Weights of a small mixture-of-experts language model, trained from scratch on English Wikipedia.
Size: vocabulary 16384, 37.6M parameters.
Experts: 64 experts in each of 13 layers, a sigmoid router.
Training: a variant of SOAP for the experts, 237M tokens, 3615 steps.
Below are experts of layer 2 (counted from 0) of a mixture-of-experts language model. Rows are named router (the router's row for the expert), gate (a neuron's input weights, with its number), up (a neuron's input weights, with its number) and show model dimensions 64-127. Each number is 500 + 40 x the weight over its row's rms, rounded and kept within 0 to 999. Numbers have three digits each.
After each expert's rows: a language model's description of what the expert responds to; "comes after" lists some tokens at least twice as common just before its tokens as in all text. This comes from a sample of Wikipedia text that the model never trained on. Tokens count by the router's weight.

# expert 60
router:550514480548516481478505505469515485569467502563489548511466561477419568513472519468469539443508495551526468485515534486511508490459509464598534497574510586459519500403474487556471453486530420
gate0:549541486536510493460493514474409515538530420503458537541534490493531496458464550519482383473539515489493514518533464559498487537555417492446559493515470446458461479562519485453419526446467425
up0:490519574427549488493479544478496553434450537499473526500491460507445479453460492425460504446468459534533458546499498418433512444534461519498551571510521545517512546536545497540516483489529578
What it handles: Opening stem of a word to be continued (newsp-, excell-, Econom-, comp-), plus evaluative adjectives like positive and table dividers.
comes after: " the", " a", "==", " and", " an", "==="

# expert 56
router:496550495541529462424554385454559517490487498489453528486479470458462457493551500540454442498455571526464456455490495489445488568528491483593647458540540510522502469457568470507511493464558506
gate0:503492488451455444571498524530491485485490486486468538462516513493443541546525582498483518440481504396531513527489492424526528515464448505482497497445539538513445438515561462441533513503546486
up0:489493542559526470446479405493429495489455523459497453549517469503505528475494499495479535497494572561486465424477518577501512571520552474475486487548439519538517612526414511497494527467436435
What it handles: Spaces before numbers in table cells, digits in stat tables, and inner word pieces like "ac" and "am" (tr-ac-ery, be-am).
comes after: " |", " ", " is", " was", ";", " -"

# expert 42
router:539460540498526511443500489459507474540518540594485479507465512464499543575542541563506545513511529499504502558567497483490512499486540486568549475475489539435501479402483552486484508511530497
gate0:453442516524532537528474537494472482515555475466437471539503483461456552526570471537515463480431586490535543549556497524557463510458519533508590457543514486530459461537555527506465556575476563
up0:469473487477499518489530494428553493481434502503542544575495545464484522590539463511522414507534473542500441511506492482515535448509550523508501460474472553523518513504476559477562524534526508
What it handles: Common head nouns right after the, a or his, such as town, album, species, university, population, monastery.
comes after: " the", " a", " The", " his", " an", "The"

# expert 21
router:501497461533503470443590475500572499505520484544522504518495509479429439546547524533449519497521501583471510467509466503488513472549578448517549467508513571521538461416501507534496494567548554
gate0:544592440456545503493472548503510453495506526527496493525540502482470511524448537546510459497563445491537467528510493524492535417488469527498391549471460482519496487480522477439446479519514472
up0:435399455548483477478509539465491461572471482499469510482538463481605481538493480490532500510477484480550520492520496614526495463514515544544572474457479486498526584504480496517548476428489527
What it handles: Articles and possessives after prepositions, such as the, his, its, their, a, as in for his courses, in the defense.
comes after: " of", " in", " to", " for", " on", " with"

# expert 27
router:494535545507524400422511493483523535566531501512548584437484448482445537533535588504503509534473502520539506503537521510507500506512569438537549534545532571501458481449470490497511459500565491
gate0:508441530426457469496526556499499522492496489452475543495462473527505577466495562488507516524514504510569539551549543491444587518445495504488478484449496504499479416467462509438467466517505458
up0:514501473478493485542603517511578484551524444547426531515546536554510556514476553500475421424518410595462523525518471512558523456521473462502592513393448483480465528530481526441502529544521521
What it handles: Hyphens opening list items in See also or works lists, hyphenated name parts like Al-Farhan, and capital first letters.
comes after: "\n", ")\n", " (", " \"", "-", ".\n"

# expert 2
router:516554555494529486507501478389505536494497494507495523573445505467453516507492516536394498445464541522468475455589448544444499480593509455615487521440533519556521481391514562516484492543513503
gate0:489573536526486566510515462457448521493446497578517504503528555517537497559527510596531515480505449528509521467560437487564505569544482478446536544480422508409468523507485493508550382505462431
up0:469467470504527491428485512502570434476493542441635530510500485482477510538468448495493497595581515557454540492441502530484488466445508530554473487486503487557472457514465471435471559553531577
What it handles: Final digits of years and other numbers after a year prefix, as in 201-9, 189-9, and table numbers like 61, 66.
comes after: " ", "201", "200", ".", "202", "199"

# expert 24
router:480567526556525474411534462462574463536477516563561507515442515469411524442526546529513495489534555480510465537518521471456503525522563431527558467497512554547525448398540507520426494451636558
gate0:557536554468492534469503488446566458487564480439541527430460520505523589571548486572539463486544435610506457477438542477537452492504501531512572518473508530532515484460481407471527450512516546
up0:490539457539540439539492504562490547519461464520437507492592507547553452455489538464543567469426556454509554548525495524438516543563534477549456404542479448527500469507481513454425586500477430
What it handles: Field labels and values in infoboxes, lists and tables, such as Spouse, Genre, Website, Coordinates, ISBN, plus single digits in dates and scores.
comes after: "-", " and", "–", "201", "198", " was"

# expert 17
router:529530535527553501414443509485530481551453481509510528509502482475463468477462502512485460434458517580478485467502549428491518526541448448569517458473455538484514458429556537444416493535615488
gate0:533510486455546474488484508478496560507523525491474486495575416499487491502575516515465481587497447545498504503482539479560525514553583525490550387425546519494538464535469460490514460476477515
up0:562504531504573446458530507460493518503445482478502543479569474530513467484459462496460494576465525499495504498435549459484511526550556531501474461489521451418487481506517540527485467443495464
What it handles: Quantity words opening a noun phrase after "a", "the", "with", such as first, three, most, many, all, often followed by "of".
comes after: " a", " the", " with", " of", ".", "%"

# expert 48
router:505469498549447484441515448469523431524517517529542464496522517473475512456497507513449497491506487545499462475533509490406510527502559480565551437518502540465527484421501524494462465497595453
gate0:513527482522537522451582550508576460518528506570483537449467571554554511544436518502491435531543437471510513408485511473547532458460551499505488575453551541493483495476435486501488340436521421
up0:568543582541459493480465510423463516546512581463484503523502527450473481525449474457498539565449523457517457496479501523540535511463517500465393438535464536517503450495457542487497515495483456
What it handles: Determiners, demonstratives and relative words after prepositions, such as the, that, this, which, what, these.
comes after: " of", " in", " on", "1", " during", " at"

# expert 34
router:507502506502550495436477455488549482559488553485474505491444493481405493491510550489516502512554523508454509399493461513511469496498541433576556473505445556500478557413504523487491520528575501
gate0:527467510546410483467500561512490482489511532445460482504497531491500528487489494462495532491517489518482456529421373437469535517468527438517460579522509515473530522378526521548499488482489497
up0:533488525578423439405562525537483484530472588450503440494488530487486586512494515449475437515473543510506462545405440431516539515528575453542441522494412492453556559425508480534519523494492507
What it handles: Single capital letters beginning a word after line breaks, headings, quotes or parentheses, like B in Business, F in Founding.
comes after: " (", " \"", ".\n\n", "\n\n", " =\n\n", "=="